Experts of a small language model: vocabulary 32768, a sigmoid router.
Below are experts of layer 7 (counted from 0) of a mixture-of-experts language model. Rows are named router (the router's row for the expert) and show model dimensions 256-319. Each number is 200 + 20 x the weight over its row's rms, rounded and kept within 0 to 999.
After each expert's rows: "comes before" lists some tokens at least twice as common just after its tokens as in all text. This comes from a sample of Wikipedia text that the model never trained on. Tokens count by the router's weight.

# expert 2
router,205,161,211,213,216,205,203,211,200,217,190,178,231,228,183,192,259,176,173,211,228,182,222,174,184,207,205,181,205,157,183,203,186,185,166,168,199,215,203,219,160,220,200,177,216,198,219,218,258,208,201,222,186,219,211,202,201,200,235,178,201,225,206,220
comes before: "9", " |", "0", "–", "8", "."

# expert 5
router,207,221,206,222,219,221,163,216,216,214,218,175,200,229,220,226,208,200,193,228,197,168,210,184,185,196,189,204,171,188,202,228,179,193,186,185,196,228,203,198,220,188,204,199,214,176,222,205,203,198,197,185,195,171,184,188,216,188,188,189,198,202,179,189
comes before: " the", " to", " by", " a", " in", " his"

# expert 14
router,208,114,200,243,195,225,211,212,192,219,196,198,215,186,191,184,232,176,185,219,223,213,216,197,215,206,223,214,201,216,215,176,198,185,192,187,214,192,214,191,155,188,190,196,198,218,217,208,202,200,214,191,175,208,173,186,177,201,165,191,204,228,173,198
comes before: " of", ",", ".", " in", " and", " ("

# expert 1
router,202,162,205,242,197,201,188,210,184,212,217,201,223,180,212,219,218,188,206,188,219,191,213,181,192,216,174,208,217,242,205,233,170,188,196,171,198,219,188,202,171,198,200,152,187,187,247,203,203,211,234,202,201,205,186,223,211,179,202,197,215,217,181,226
comes before: "-", "|", "=", ":", "ed", "ing"

# expert 8
router,206,181,228,181,209,232,177,214,183,200,187,173,219,210,174,193,160,193,180,219,200,197,230,188,195,199,202,191,210,218,198,186,208,207,233,200,227,239,204,184,184,220,212,199,188,211,218,199,216,169,198,184,158,199,185,222,196,213,184,188,223,238,181,244
comes before: "1", "2", "3", "4", "5", "6"

# expert 10
router,244,202,232,243,206,217,192,210,196,219,208,158,221,186,203,197,222,183,177,226,192,198,220,196,193,194,193,202,205,218,196,196,196,184,201,155,188,233,205,193,166,215,182,199,196,214,238,213,218,192,177,184,199,204,191,207,218,198,211,204,236,245,191,234
comes before: " ", " The", " he", " He", " In", " \""

# expert 4
router,205,218,221,202,231,211,208,194,192,180,211,198,207,160,210,183,248,182,180,202,221,209,245,204,200,198,164,231,224,210,195,169,207,184,197,247,212,233,210,198,163,214,200,178,206,210,216,221,210,223,183,189,172,197,180,189,229,215,142,204,195,231,154,253
comes before: " the", " ", " be", " a", " his", " August"

# expert 12
router,205,179,222,174,231,245,168,206,202,207,226,187,188,216,172,201,184,208,157,195,240,185,236,204,210,200,197,220,195,205,195,182,154,207,214,218,199,224,210,177,169,243,205,178,200,212,187,217,223,192,194,231,187,188,197,215,201,219,181,210,219,221,182,204
comes before: "1", "2", "6", "8", "5", "7"

# expert 0
router,210,162,196,224,212,251,213,213,195,217,189,182,198,182,214,202,227,166,158,228,205,190,241,222,176,204,226,219,188,227,214,197,207,184,195,170,194,203,212,172,175,191,180,199,214,223,228,216,215,219,191,200,187,195,189,150,201,205,161,212,195,215,165,194
comes before: " of", ":", ",", ".", " and", " in"

# expert 6
router,198,154,228,230,214,232,201,212,179,217,180,186,172,213,194,162,242,180,199,200,219,191,222,230,220,189,207,196,213,206,212,184,182,169,208,164,203,227,213,197,180,226,227,195,204,210,236,175,230,212,163,186,148,213,201,224,193,188,190,211,216,236,210,209
comes before: "0", "5", "4", "6", ";", " century"

# expert 13
router,217,160,225,225,207,217,187,194,202,232,203,178,199,198,194,191,226,168,179,235,223,183,211,200,191,207,177,219,213,230,203,163,179,198,208,166,178,211,204,175,182,177,197,191,215,203,199,201,219,208,173,208,152,185,180,201,217,198,182,181,226,223,189,222
comes before: "\n", "|", " ", "==", "The", "==="